Experts of a small language model: 8 layers, 288 SwiGLU neurons an expert.
Below are experts of layer 2 (counted from 0) of a mixture-of-experts language model. Rows are named router (the router's row for the expert), down (a neuron's output weights, with its number) and show model dimensions 0-127. Each number is 128 + 24 x the weight over its row's rms, rounded and kept within 0 to 255. Numbers have three digits each.
Before each expert's rows: a language model's description of what the expert responds to. This comes from a sample of Wikipedia text that the model never trained on.

# expert 3
Description: Name syllable fragments. Mid-word pieces of foreign personal and place names, mostly South Asian, Slavic or Arabic, such as Sanj-ay, N-ase-em, Sotom-ay-or.
router:089132132117133191143120135125147170157117111124103153156111117141107112113117132125126112109100119134113120112109112128109129129136102102134147098110153122116143135071112127149131108121106132145172118109131124104108108106202150122148084151143022151111138156126108141109118145147146123143132120127118147114139092110157135122162133158137100165127100136107156140129103157116129132118166
down0:109115141086136091167114164147152145150108113157112172146055125134138105153121141165151155118132131150160124148152142143103171132146131169095157146152112153116054101121168103128145112108142076153126103126105101124098151093144101139189101172134155153080122096126128104111111142152104094133087097138149145081100122147192127130119097128135125108155135113105106161123117142169134118102131
down1:128149117119091121122117122109118142122140146101105114099120107063115085175118109099105176074143110115153122175115137114120156153119108141156114091119120079106129121102104129142129120167139154134134122123088083106120117120124140106140143142129132126104121126148113128140130146127120144127119141120137136165184136121124130093131114156145151122178141141140099126104191124104136147165152
down2:161147119147140116123112126148138105176141151083162068123156161161143089108150146107142102137153143128126123100142168166145126111103099114131110162110175139067130144171101118134150123156156128128147101150134135162120141101135110135122170135115102156115099097135114141127147129142145139130135139141120121122161133127154136131136145100130141133128170116133154139124140142107118125151117
down3:104125108158147170151145123139129119142169132143140107063120091092106114116164132113176062107123129160142185155129106146118126149096093121098141106172139137143134115132093099115089119132151108100136158187115146161107122144124161077150117125116112161131154078138152170165097135107146108122122109142149130113126155130107153093143166161115166148069148143118180110129115143130093109093157
down4:143163122164123130149122119113111140143115142182137120134107138135133127126130123086135163127105093129123189130134146113142171100084114160145136138124101088120140167127114146117095118125094125150149139106121144155128135108105121127125135113150143112072075078106130152102108112135137117153131092146087116134153128179097110205112160126160147115125136150136129087108125092130134117133123
down5:130151145124162140073105149085163114179107151149158135137167099112114112170131142126086143115135128129179169125107161126148104154154106145110158105096136133126126129095158138166131134134169145117117150122127139099147158127116107089106122092146074132121144141105127110126102166166121096136115134088091118124106135152125165162131138154154125137129125150136152124131139133149144116128103
down6:128117122151126132123151117124169121088148132147153099147110090126111144156097111081116130139098116136132094135109144132155134140113091109146106166091128144133154141176111116142118089144134151110149114134103106139163163157125112115135102103147138114106151103103128153134121151150153185138090113153114149131144135161144142109101131140093086101114135115092160137143088140088068121155086
down7:139107113122109123158128105093156074114101102108131147118122144161130120144175103138152084169141128143128146151146148170142149146069146123140135099150142098159146127080126157111120110115109126148117124104128088140107139127106161139128123152111155103110098128112110074137122167158130103130126073098121127145135131110187076085123152107134110155103136127125066126126130140178156112108107
down8:097138094096131125094111123144144132109101148089101160138132095121106104127134138109135175134129126140125115116162146143144129168093150134120073108121170113126150140113103153091114124090119115082109139109101175139114120127150118106142115151108120118142100125085140123125091117102097139083135136128127129119070120104128127126098119152099126111167098133149141137129111111094140132166099
down9:144095151150150084161142119162092140128149098147124118148138116170143107150099125120137141129142122143116145119151164116144168136140117149123140136147116111113113088145131105156117136131155127147108100136173111119167126095150140151126122173165129141102146160104131116148108099100091104150139090190108106066181115138109132125089150085128167096119125122130122146150150172166152120129105
down10:109111089121141131094107152167120153128139116120120133106130162139105166137122166098118132118093121159098142148123128150154139107128130153100132125144164082120136121110094125117128120130176137092151130142163095118151128183139135139092141099103144106156132125105085140103113107109068123133151131148165088157108126123173152143082155133108142123151147179131110099095106082114103172115119
down11:145132130150160119095154085164096089095159127079104141102142087077133117107147158110145107120118149124122109095147161087174129145115112132130110146163120083097128125147120077116135115195102143138151141098120111131126104141141125138141109131107155139168106139181102116086113100131112137165122135168142142102115128053159133089157142163133092142134140150168119120105127132125156208173160

# expert 15
Description: Prepositions of time/place. Prepositions starting a time or place phrase, mostly in, also on, at, during, after, until, before, e.g. warned in 2017.
router:098135132111137198141127125143082209152121138126151124108125171145137121128102179128135094102108145106161147135117123137116124117145154125112152128118153133125108107100140141163082176126110138118183114111117099095135094123200126135159121123152090145113099151103108122091142148154143106155127150104143160090191101110111120159166112116113076143089141140100156120105112129118127124136133
down5:140135122135159147111154154144118147124147118155134122124153129130173136087135120102101139140113172106135129111130149122086134109107117116167090159128133147126103118134147127110101156128107101129154122112081112120103100128140108136133151139121156123123122141127098083109155149127146147143182136106071115163104142104133126123169116154087123137181102157132082103095134093132144142120135
down6:123132132108135146170135139158150146133086107114133129168126108118076140136140134098131135101107132145141090160093173075097133143163136157121110133125184141162115121124154157116110153135144116136125121166105098133126090122129166164164157149114136121116079096107142152143146105126117104148152162109150104137131078109126080157127088084112169129133105095133094121110073140105115138132128
down7:110150144114046164166141118115119145104134104141179133158085167143142158110149170144091111106156099111146142135125124151144157117103138133105150109133123104115116165128165135108133152124116092116138150155126157136156188139092143144152119080167151146135182106122075137107146161117117132149150117135159092107153195173126118130098086152099144112106134125081148158058090142151134117083108
down8:117122173116131155118173079148137119137103162141114246140116149121142123131098150140093158136134114142138124159095129142103139101165149136160130126155113150135135127146119155129168112121140124119114145148126149142159099162121144146099132147143128144140139078122133158132122144112152110097122103134116133073165139135152126135111170148140155139084124138109136130167132083119100087113136
down9:106141138097104122119129140129096135119086099121124103122091090111142110132167140113151109097124129127088123099156151128124120139118141142151168081109181098114129158140096121141134161107090111132146135141158108117144124110167100116165113125127136078121149143109122120101149156151141142092142146115120091121118111128158115100064095141105113116141175140127174137135074124133162132118128
down10:161155088131120116104142161138080113144055156121142077072151102127099105160092142126153147146126148129142143146115131133141139145116124105117101151133135124106122115123120072118097160150147117125159157157145159110092108119094113097086163097068169124189084128134124115138144130151094126101116136130091122187097131113108133144114143129143119111159118110139115161098107106101152135133116
down11:098141147108128172117121141117157130163126144115140224144108104119145152145093124133132142129140137113144095114101109136146111103097147118144109111137115100098117112160119079145177063125110152132148107100096143135112082147095151142132133128152140137100119122124134097144104135099124140106144111133100126091149146130117169126103113138107121133121096144111149096122135108103102159155162
down12:135137122099159169125141134137086159161088131147136136131131152174151139156143124101146107115173126149145134116111139088147124145126118158141113110136165158161077125120099121130114100137101119135128116133116147150060161146141094138144175115110115136116113131126143156145122141108149121159085135091151168070082154155163141116118149156133158181101126128145100137138094163128142142118113
down13:153093068114128125120116120115146051117145107145105080104182124176102149119081104116138179101104169106155115158125155149114107125152096121101107130115122127131117091107100154117091135173137119111140122132104110135113144088204125129125190128112130165113138094121130112133104128139148130156142156094149163122118137106140087108168174147121105113159123145111155136139173144106120145166105
down14:141112151070114136139160101109092163155102111143097155133121137151132150159150118137116113126146085139141133119095173113130124133176132157172127112145140148135151129078132135113089080143115158122154112112146115115082128145130119184107185134116170105153121112148135117135129127137141096148122116125131117115114081113124106120127161127164126125165089112167111121123139111110126142080081
down15:127151121145099116104115150100159166115141161106174076109133135126146136138105120144129112148141128181137111117130125135121147132116087116129130123136119148135101132083090158103117070134124090110111149151122109167119090139148144123110132117100098111126120089115148142112117115115125093107115132117175119117128117148110125133127111073127101140108169111119131155139147118138106101117117
down16:131118090146140153108132134147090169080124120107116000110132120167120119100144096117133159128150117126111138131155166129082130167163111158163126117122169152113145116121130144098086108147117118133128120117156110171144144102150126156136143114109151099124159134140108101110107129119096097113139157116105167132139100132118161131137148092104169126139175143149134113127130104105133102092126

# expert 8
Description: Function words, abstract adjectives. Connectives, copulas and possessives in running prose, such as and, was, their, its, plus adjectives like state, national, military.
router:084134131139136158096124113117100154150145122129110134159152161132117111105124124122095140060124108066168117112133131113104129111124121100141160081095180147123123137060154152163113127133127136111164105120127141132138125097178151115145106145130060160128118125113120117109126134161122159120117129118142163126167075148140166103129099114115130151132145159102154090133134131124130125146121
down4:141117137142144127148152119148123111175134102126147134102118118101162091139133129198159155163149119091134129111062151141091128107135100137176085107106138188132161138107164174124104135186115106167133099148100128124146121111129108098168129128141056152102153160138110120153132133158155125088108137084125132121131146131106096143110132147089145148109156099140132128116170190137099137106122
down5:123096167129113146124110179112125121147142098129154120124114170115152104103157121113155141081128123091123085128111100127137114105113127146188102088118126132119160108112143123073156098116112149117141123130139102211140124110095111122148105144114111133109147194110086151124110166130133127136114144129119133100131126136145159093126142154132116100161123117126158114141091124166103130190107
down6:124090151105118168133086105156129175117140141150077174091142116127081109126088120130157117119139124129147105132121141142121126136144131188133112139125136152115119145119113151136130110108177122166117104127139156074126107092115131137131131128133113115074116104087158122136164123094117144138112140129155125128122105114144114125150170115115108139081160138145116174144149107141186137076164
down7:085146116124135121120117083107141145091131129118132098142133120139162117132118149122111107121148160128152169144130120152130132177135119134136155127144121099130095151106114144155076115101099184114152137096134143105132162168098080141104141103134157122113158130118124142096138131164193126141180116153148132148090139109095143198082089146138126116152151157092052130111139089125108057124133
down8:172149105101114127125110122119141149155165168143139126074127109137119180129135127155136111145124143141150150104106135135131138160132104127102158130072153146140126113146098109102116095093125106129135141119163141116132149122133122131102157145112152109153171131093138094141184104165172133119115178158108173072147109131135151102166149120119165144095129113160141115098161109139125163111100
down9:093115116139137115079098098112141132125148135115123143116147118162128115158097136130142091155104130092152132133098140171117162104092157144123110139165165114143143127154135149136126132124158154138158114129111131133109159130172143076141088185104156150110103129109121159108130169141135106115154136127123149119109181105094107142109118175110124123096086103116136165124089132119122087158136
down10:127114124162112095150121097110100100180114166144162113131116170128118140098113109105121166092089143100072108098129163159112140107091140134108133145137114131172078121144144137125120094132136124130138169088123135115150132121114156092121137097146151113191102138118159100125105123119150125158145188123145142172129099143131124142132157153143124133087105130076119159119132136169117135113111
down11:159149143096139140138106157116124150157088132124086172121102122132104136122106077135139170172129106109128143130124089108159132180153109145158112066114151155100140093111142123112108090138124195134071106109119132174111099142119132146148107130078098138095104115123106174153098102159160154107131127098116129109127131169143112136120132085106162136079148103194128145139089119145100113139129
down12:127177156108104110118157176103099075123142081102111152159123144082153144165130118125152099149162146122128131123133130120137109123184081148109110110139101105136113136078149152079108128151117185115110092158103122094118113163094151134121123140135140155160137130109139117134089131129145090164119100154146134107126130117130140105141094134163134098138131132136118140109100109149137100096102
down13:170173090172132107126128090152150087108111148150138110157098109144166132145156142128110130126160126126185147144144163159143106132148066174087071105156122136127169132127088152136098128132132157139128099122125133116160148091177151141122151111123116153143135134159123150124122129101150138136127168125077130102148121155134143135149137108133145119115158163116131171120159151133172159105153
down14:114102135131127087110164108116157138130118121134198093121178132154126142106147133072124093079146173160101127128140106138100156131124100149083122163132136090098143153105132129154122157107147117061129169114132107103117107150082145114152143132121139138125127155152124119135172095110105136135132160172098104140114148072116148101132137118105139122093123134124134129138144150119144135147113
down15:092117148113128121089137109115153086136100115126118083107145161153127137094158161150123141084156126128111126134105134148096132166123164150109119114123150098123127092114111146186098123105108132107115113113107100122134136150162165130105152127148129140144147128111109091114134133121092130162146154150149134146117148140141163156073135120153150126158102146088146110135137122114137133115124

# expert 56
Description: Prepositions and gerunds. Prepositions and -ing verb forms opening a phrase, such as by, with, under, from, using, detailing, investing.
router:122141149147134180119124112112148193127115141152133132124118148122106089165130143131100131103109143127165145093127159129118131133125106087156122119134140161110129126037114132161144117157118128114180126136146123118116086125237110099104152113114071142132136152142184147133123121145151135140137150141102172137147087146147141123151123141111142150150145151126165141120150142103116133143100
down5:096137143192138143141125130122156121148146139119111137126145141124135150109152120154104178142115088132143126140176064137093127166152134178139122125108135126117111106110133104153136149125126152103120090081182160166133118113106177165164087166146139103114161089125083168119083154109110135146148106156126111096145109140139176071144110106121149133123120180151109098117130088138134134130152
down6:120132155104146119104140128146114135113134115108083192137127131121137112138123143122088140120109136120114116100111122113083156144129138167088109086161144142093155160132130135174135144109131121139143148159119104171115126127113172086127107146156145119150126164105114120132125119163174134109118137144124143108197136096135154114143092154113162165118124173119141122130157140130109145126127
down7:109099137130143128081118126109122135142130149137166109138178127119096121117142146119102152115130093115161093127114134111104143121149146113095144108131112129125119109133104123155128096105149126129141137121230088136143173167126126146136159153078103107110140099144143121161080122148128091094126135110091114131148116161108124138125057125092117117112116070119151127116109126143090159127122
down8:140091131097147090128152131078108187104122129105144122175102121083141105148151121126146129150079146156132181152099158111122146140118100116110115134118113151115148133063134138049105112151136166139124086113129128124138114140148126165125162135121152122098121134111114136165173154158143109111108090118137129139111086120104111112147165152157147087133094091138115155120166172122112141086130
down9:135165126110113096132125103164127098171115136115137138091106146131184115148105142122138111137146097128162141174114144157165107120090132099121109153129076120164123140082142158079104128144114117123105117109145138098121181113160096160135124100133169129129119135159152114155114107121153090131099148112123181109096119156118108116116144119116103127097182137125128164135149079116142122124134
down10:133090147144108086144112157099097133125095111127139044152104143141096143146136172135193147129141114140134113110139131160154127163140125125135109151154158142136091121068118120098127131166126138136146122103103161145107131154166143126120176118097167120092141118175151116163160084149148172124117148122123159165114127149111128118118119136172150132115119093109142150159159142146160138113138
down11:148128099097124153109129146149103142119157125151140092144167165145139105128133128125082184120112136132146107130129139200104104147111154132128141140132074081147104117135099147145178134134124068089154109101136145123122110162131144140140192101122091132150127131112143140115073157132118120129113123139106121097139125095161142160135115073127143123127119097106168124089118167103114127136120
down12:115124135124131192131118124124149144100162081112160093151174111150177144152115056076116158149086129105141128137146125152131127103106173141171100117159154168143128141091131153123125135148143162124116136125137128091130096093136131139174162111132171130089115119153074104088144123081096177145163137136162110118082109148185121139140117182114130143130106123141118143122136143140130096125159
down13:160132115087139080108156114106110132157107118131123064101115126167084127115107160101126105114170133127110127125122178092145100145126124148065092120132134125170113120091128143151082129129133121126147160100119114169132124122151134112106122122096141131084125183164128123111144108112134129135077115147151134154115132147143107143093126133141111109153127130114136121154156156153133143087093
down14:177122116073114120113129120105112121139145133101136169127146109119127161148100159146118154137108132123078155162140129113154134114118143120087072107161113169151128080097124079098168120128157131112125112092074130111089119122149142133108143131145121135117061094136137138138113105101142113155124108126112155162130157126122130117108138105121109126134121115104157147144105133158121147121171
down15:103126129102110136113131136103095098108089130160123114083094111132126120107132142149144105193150130110144116156083121128080095128110162107086146123098078118150129129110098137157110081126132124126138115138121114112153170109155142148154114152142073120088105059108090089159112142122162155101172097114107142110140113137150135107105140150105102081126132108132140127114116131119149110076102
down16:118103145126124083160160107094123136136113147130164132099089144095144122155145121120149091111090119111142122162146079074137130145118129148146130123125146169114123097113126128110104126134123184105136119114135099132115093102175145126187118113156134090122136106099120119100154177122148127162130120141172136144104071157086143136137136104200113089132116110099117127143121135156138164117142

# expert 2
Description: Infobox field labels. Field labels and codes in infoboxes, lists and sports tables, such as Born:, Website:, Relatives:, Coordinates:, FRA, km.
router:062112122174167146105107123107117154120129099113134137123125108135096138128149139145082113060117153082136125135131120125114161128113128118135120113111128153106125143075141134163132145143095151129174108102121142129111130088164141136133136137146069135124129139142139154109137121159139115091113125126083112123157126154155158098149117126114143128139111126110166124096134144117130138144160
down0:124095136099141069107151141118130123152118152130133126129172143065114134136129130133177131125133157129163104198175159097152132166123077151132158126093097139128105127136119138135137134086166131084138127159135134174127123125133152131105149139076083085133127165160123144101132128129148137125132090105147113110084125144119100124159112137129113112110119102166139153120112066132127146078113
down1:105125117110157136103136133138132118115145111198132159152146127129092126139117113121151146116106144116100154119146072164151134119128121110130164145140082158142111099122113111132126095124119195085121146145139149161119112133121168121152111114109089125102120151095099171120137149184112120112115175130108125168099144122122141140150128147127129092129126140152139089096052099114139104186155
down2:142083102110112145084137137126131111119093116135111104091138108124123102134141147133102103141117105112157122107151134138098127138189098090126130159113132114159117103113114177099150127163170101157062094124124159116135114115106122142104119113062123140148135126115126127069144151151136150104120118137139166128144128147170098180136164114152135117123130141111162173131192111152118189136106
down3:114107095147122105130123111126115101095132165094114162107134105144088142135140115115115152118184127147094138139119142116152152149135135148131123112118105106134107126155094115129121138131089097121147100189098119132131088139140095132152130115135079105108133139122139135129090122135129129089133139142109107153135132108120096118084142169181105115126103109159140148118087153143145110161175
down4:116116105123141082130117121124108117100121178099115183107104129100115148126110150141084113141171163147122148146101152081153129143134140136124104109148142123152132074120128120149117142164143138128147158127154099106163099124137164150116091132149073119074139104107133162151149130101126129143108130111099109121123111128117109126164151163135152119112128153125102086114114152118106115104131
down5:146125139092138142104103129110149152123152107126151155141136099128116097185117169101136113096106132113180096153078204142144123145111090078139107140138127101153090112101137146150145134119126171136147125121156111110122091123140113139106111123095093139155113160155116116143122112085099146118142157139115140092111125167112115087110107138120088109114135181123154089146122144121129164066156
down6:136144124132144157127117104107162120104158102152152142128165142122133143166124112152106090133139103123130127119167099139113143095141138128092162148105142161170111105169176115111128120128112091096155169138120140122123080077140163120110090156117157120135136088152103139141143119138120098109126099175096086123121110137125094120117151136139106120122127160146108176119126155123138125105107
down7:117145148111157135131111174118129164097141062150140119101154142127090170144129098136127131166127130126098111145112121120148159113115118132118110063128121122156152116121163115083101082117145114132159154113116157119085161118159109149160156085067120135145159111103090111124097101112157110077128156112129141124144119119139103114115160146120103104130118118136121139149150148073124089138122
down8:133114147143144095116097139151132125100087140134128151132168180137126123106144116132153156116149098133160166124156157124125091131129148123156156110117146091158085161119152119145153101117161136097149126110119079158120118142122093144096120152122072164097156117159126128144125095150133131136128147154120117105137144082110159117133128125141135088108090120155123121138134132156125146108124
down9:162081122118142144129092122114110152160133116119118108108138090155144055125109094162139145109135125168122121070106110093142112097127109124112102126122167102139100148132103148125122139092118092125075124114160149116117178092108126093122116096124157138111148128149121167153141099117094166131137098115121166128113149171142181134138112096144149136134117127126130132093140125118123162168086
down10:125154156105151174102132120090143163136102105098144115137132104103126083145148110130167106123137162139136122117112118093113166138131113143100151094093121157107157124103094139181122090130117140115105115182076170109105163121131134133145133088146123114128171103158167090137117100140141108134116143169160158136136135109134095114146167179104151118122122058169138132112160095132058133136107
down11:113064113107156155132125130118111135095126135140158110159182163097139134140143087108167150147184152118131125120150155111108141102094159140163145109152136125174152138176131085128131110148096171137162125124110175096107131138151115118115136090132133116162180124124106107158092110125101154155119097136165156100168172152121156147129120116185158109133090115069125107116156129158124146148105

# expert 36
Description: Prepositions and modal verbs. Prepositions after verbs, above all to and for, plus modals would, can, will, may, as in "worked there for forty years".
router:066100141109126180118134133085071148151142133130125121138153154122150115091136102118117125118123116103197142086125158128076131134127109138134161150083158127103118124084157126165118097160107143120170120117098141137152085129191118136173122139150072147117138153138114154118134143177130118130117140132102137097131132143153132141156131142121172152130128120113151132113120140122129074117152
down5:123144124112131113118108130117109135182126149107151121106156158142146091150112145106139129152104136139141132110160126092135151139143116148099119104169108133101108083073130140115144121125126176114093118146108098117138092159104112126132132133140131115153123110119155098099129086193086130149147141150121131139092123149191155140136140153150109125127083143157119073150128131146120126076156
down6:124132166104145177080110116136104126153084139149194169139110111161116101132098098141139065099124138184097133138130118135100109085068116149149117121124158082121150141150171139111083119103103123124081124141110138082100108096123117099141105085129144129210162162138152116138135136123156133149133125108161107151113138140142147141078132178147111123096139104141119141111123144163142108145112
down7:105156148150098118103121153112124147160119159134112038116120121174145110153108144086093128139183132153128150111140077113145049108133116140103137119149105140114152123114109137137105116108076182115115108126136151093112173136149154122108154130121150143196100119140100153134106134120137155123136173142126145148106120093127145118100140124092145150119114149141108127150139128153169088118101
down8:116100116131127115111141144154104142136150087086140152152141161128098147083131092155109142156146092129123119097132145171098127130136104161120133108101149131181122135104165169137140140081160164100141138162140109131118145129153140104136121124104086119133112127127146121137143150136106090097122127151139116092132153104140107123138122153154174130128153090128176186104120092152100133109124
down9:103102125141138093107157150118138151179143132129167080142160122146103117115155109113155109152081117128148159110107142186129127163110132135104083130136120131148134140101136119167131160125127084152098132087163134106118119133151113129121115128135154089163155120138150167116147154135146138083114112128145117142111128130117122127147134164145124167098114124105103136126099157109146158123146
down10:119115160111105189133105127125145124125130073151154077082094082131122078105156136091121124166077172091140146170098118148097157134135103165103115163145068116150119106133094145121134114135122136127169122090163116152096110112133132149122119145123135110143137142141176151164156149177144162114147135178068132118137129139125096132118119125121132121093089131145088155090111129093120121141127
down11:138092136154100130105106143151081125125126106133135119103137112141137116125095156140132097155147117167101189158138093147102108164121069150100135180136101081116089128149137146133119146086120138105123102137136164112068151098109118153112155147144109121147102138147158132111115131118111130124180100130151139135083158147134154124126177098137134078162093075125140130151105128116117127136093
down12:184117117128157117113165184146147145137113185114100145159126098163120157148129084104105099084130149157151103160101114111132131138116138108131141112148152113132095110145121114166137128082133116132123146123127140116125114141121130132112118163129129159126098141113129123144144147095159155093132151116094099096160169099116111139099118128099108102178155169183107118119134157123137121167162
down13:120084133160126134172111118147118151138101151134171103120168118169134122116109092130141139095123147149096151154114118175122077148111105148081161137146118165114068144103118187136151132117158141149167138179077089132125117085142137140123129145099113132118095113150112131140165096128138140095109093127141135128144126117144147131164105124110171131127106167125112136128120125121149117145137
down14:158090093108109143112102134076131114146092165123113168124172113124076123139118134113150154123140160147142108150132090083133139130134098132144141109122131086158112092151125109166113091138115136140119142158112131089130093133105162119114119126130072116153110110105143170121132127173114104141156174118139134184145166152100131096119131125135099178157105145173130096113148129142104078111147
down15:123137179152164108141130136118078115145172116125102147096133127114114112161131130144126098160156132080130107110126185138137097120160086114066103114124125150161113164089122134121113109144136092115138074132077130134123094156160137134155129116109130131142142135168161116119138140148133133093127113163116142099153132153089171107150181127151123129130156162107170143138127097099105117142140
down16:134152131117084108129142168122137122135124127110152127128103149113159123108142086136139197117127165129133107100172129145125161152115121137133125124121136092102058130121069137128111110141114134155110175160138147131103177123114159134153168130160117093141105108113157165174124062127126087096082139131124113133133118132170158110123159091160175168135143123122137120154134113128151129134142

# expert 14
Description: Copula in descriptions. Verbs is, was, are right after a subject, mostly in place descriptions and census text, plus age and population.
router:055128135151130158114122106100111143152144119123114133128110152128155144117141159107116119109117115099172099148121148143114174107102137083151131054137150153118138126071104117162105123160082175131119146104161129133141140111153159160193109139141087143129117118106116142101146148160112139114116120135136157109183076144145155095163125149139117107162144114117129162123149149127152132122129
down4:133121152198115149126102115105077123128135125099170158133163141154141105117127124120109133150106142105149131193145124131136144071188157122088123155139091158118158128125115123134158116098099120135143156154123120168145136151075101133136081151139132137092164160182119135149147133120152104134132105148085110115183160109143161121110142134121117154177110132132104155103141112129103118153144
down5:122155080141139089138156125103109116122159123120107091119081123135100110104131177125110160132111110163148109152138114139161135109160123149112139134118150177132099148164126130108123105122175137136136131114158162135129103120112111135124121129161133108119104091141081118101109129155108108107126140128173086125128101079123132146096147140140124122147171093097130134126140141051123126092125
down6:128152102112093132121140120139139138153130090109143147170117112102121152137128128115159131131140120148123109153108157146124126063106132142112104125156094146108098109104127112135112132068122143129108146131146172153102123137141136076131137107127101117168149135155136127133102185165119122139116138183138109170136144112187113104119124165119167100151123109140121141072111117154120125131089
down7:114106100150103113115105123154157136138123096160112162128103139106133110082202104117154131181149141119153154119094152114119130147112100119160117081109155146172144104140109115141082094116124165094148125143094126139094074145177172148122080113139144127122137127118085147144150145121153125121130104114099108078096076128132119120115113107120126106172098121104080117158126100153112118160143
down8:084115086128092168125097141089153146099099120111112148139145141073152130140179103115132115158157120161143139094087152111135135135144114088150129108116116163159112155161091121112146123149087142163138128138124128099107139139158069134136168156081115104141116134146124137188095128101124121143121122119052104140155140159132107113061141183092148114128123067100097134160162151178110126120135
down9:109096098124146146114103133101126097082155091092110151155136125119078134160156137155107185103144120131132120114126116182138108101144159132103171106116148120138179162107154152164144158141132105123129128096119111116124164114105112123081119156099119101144118119122152147136198137131158114130111120137167078130123098116132118109134144089147152131146150106146143064116097117146086124115151
down10:119107158129121120119146149111137114117119144118084123155102135113124131139125152121125124097096126177107147164126166127092084151118102130136117164130143045146155127143120127138116140114123125139131139141141100107088109143113144149119099110133125087192077156135120121157092119139152115151172114089157148124124145144113083167111106121125120151110156109176145124139136125152111145127166
down11:158119117126104113115120144149138215160137107148146100147079164141124151110123088100109114110129125130151146127146133148153135133116165130116118092182139155118168118128147126126145097111110144140112096169139092134121150109143111126157150132142159145155096126086105105118136106132146129164182142131086145148175121152164133115115147136114076118133167106153107149135101105122126117131072
down12:138102119116184133118118103076138163085142147124125085129125123170133135140120110136048144108128123159110132144139143133161135139137135097135143139123119120146156110122150119120109147136132118116122075103103106128135147128119073142172122113153140130154169130159129054170113094114184142112145098096147100138118123173124159146158115123140105084153139163137145131107122137170117130147143
down13:103108099169156151146104122127122111110162108106068094159164167127147173123132095105131122135108139122129142123120149135169164116116149096141120120124164091136146088157180139141147113148131147175125100133160139177124144105105138131111098146149122130121057141089138113107128090102117179135135145145117176122126102153138105103164121154110175144158169122119108131114112123107121114100108
down14:130130136105111111090117132133116145126151141151115115112126083097137177136113095117137098093136116172109170153095118132093175144075103104099146135099167139105089123104119134180115158138158165086133145169172100139125115136190123119123148108080129107139135095108165120103164146130142122135152077122124140102128147134176110107138121139110131145088158089083117154133132108129102120119126
down15:160124140137152172119126168156139143174137153115144123156123175158111132149166110091080142118119148139126094141145104116131124120117107102116097117112114158137115125075122119127127101101103159158092128128139126162132130157145101127156121140081114071133113082126144155145136152135156125119124132148128158119102120158171156114139088165132156115112148104143137158119114160136104135116105

# expert 47
Description: Colons and list dashes. Colons after infobox field names or introducing lists, and dashes opening list items, as in Defunct:, Pope:, Founder:, kind:.
router:052101123140118131098126106141124166142127088109120129136123151123132091121129124144132093056149137102172122115130152147095133144153100135152126080084152140109104138093098112158137134083094168132181112162139138118143111127181135119180116131141103142105147148163138134095112125146143101157145094119145128126148088142147164090150124141107138146133164118085165121131120130137107121118149
down1:169119088105104122135118146114140128086118156113048122121120132131124116115153151111110146141148064106154129130113135148092141159132164137140103088143122153132122122138122141089145123184149146102083144094146120147150131113143105154137144136091130108134120129128101134111103115124162089131099130100137148076069163147120145070169108065144160069176167130131089126118166124093131135151100
down2:115062115105121110118084130150125113141145140138153127124117108118127135155133108097152097147161106137171156123153109098135107096088143111130080111149103091119095142127089147134120118129156112091138119079131156091155119107135136135123102145139135114117166078134155098140144162138154135175097139120155172116105148148122104134134104128151091130178120100106130133158150143169171115139122
down3:169171109111142125102074113142132100150113163133125203114132151122114114123145135128152131118182114152112128136135109123082082142168134088144135106152165134155094140120132118116169137179114125137127115095137123151109142126173124135141130160106095117093135083153109148138136154158169114129129116164138133107117150114120156147171138102144156115144135164149170137123152108144168151116095
down4:151113174132123139097083180123140114131104094136140099131136115127127098120107128123097090178162121136189150137085135094139147129107121110130136122106134136120123123131136107126120112117134144122113155133095129139096138125165118112130143109108127128135104114119090119122120144132130156169161121110162148107121128104143182089135094111115144092133085153107090124198161120162159125111142
down5:118121108180158154138081093099115138132099113078103122169165149105103110138142117099127112148132121121182145094119155091135137148129127171119122126157095151174105116089149152093159139135145145154124131139125127147115106085144147076126105128162116110105122119141132133090147116116133124167125110139106092181157112080102134150109105133150171141116157121125168133150101173151119115141091
down6:140090131142110134160114131114101152138168156147124163119144080165138162157114117115132098143118134124165123134140160115113153145122119113097126106133126118135119126097091138153145136087101171156129152151125128112119095124113111155129118124117113179158120125142123130146189057107090154161178134160098138177158114125149146089124136164159150127090149121137123111100162103147126124107133
down7:095122099084063127175145149133129131130107128139134092127109154144141103096133126128158168120137136127108170155121128094127148077145164132199149104092132101116079102140084152125120136129106114087113147106160119110133114137147125124163152131117121132140107128080124117138157139128140111141144104110135181122114115151117105142121125115144120143140102144154120110125123105090087105161115
down8:131122115102112101128137139124087142141174099127111138194139148093135109090117161148065125169114156135126135131166110152155147189131124105132118132104112124158136101102119132071165180079152137080124103113159141102121109123143095145162136131161111160156093150165136109128091116134129168160129128142123124156119162107107181121116107087108112134141126138134124141160167136112135115134150
down9:098126119156137110118140146119139106119175132152156137171126141085095176146136125102166131182140119164105165109119108108109144117099134121130175116112119101168133139099102131145156115156168111129105114151080101130168137094101094146114168114118162133097153111132091132071093141152125174150122124096098087131125122149151134172125121128165141129148139129138143113148124107120148157159139
down10:116185104091142168099158117155127125138150143134131156096113090106156098083130096128114091090093112110126105134138164140072101127128100083117155107099101134136169142132165140130103123141121131137111131099115115137130151139111127122140131137152116101171155140142135110153133133099157082121118140140116110140105167157127121098134103104125122106137092128123091106152155125123146138163115
down11:116150129094125157106136160126123146149152173135114125155103144133141100148071125147106105140134121131109127138115120115143102127166164137136146087153115130084149129121132103165118120106088119136163116066158136121081109105136102142117116103147124104162144151118120148129119127106106149052163115143161119111139118137124144153119119152165132091144156164143112138150143147069124107134120
down12:121123110140162097115139085123159105132119180130112051138106128114105151153116122087136144075145106104130102118124155144089146158095095120138150129087163140126143141134121114138114160182149107140103123109217153106155152077131118112145136090146160156131140139117148102125167103078171153111123125128126162121135145116128137124105126189113134109126104124116110149142099130093133105156137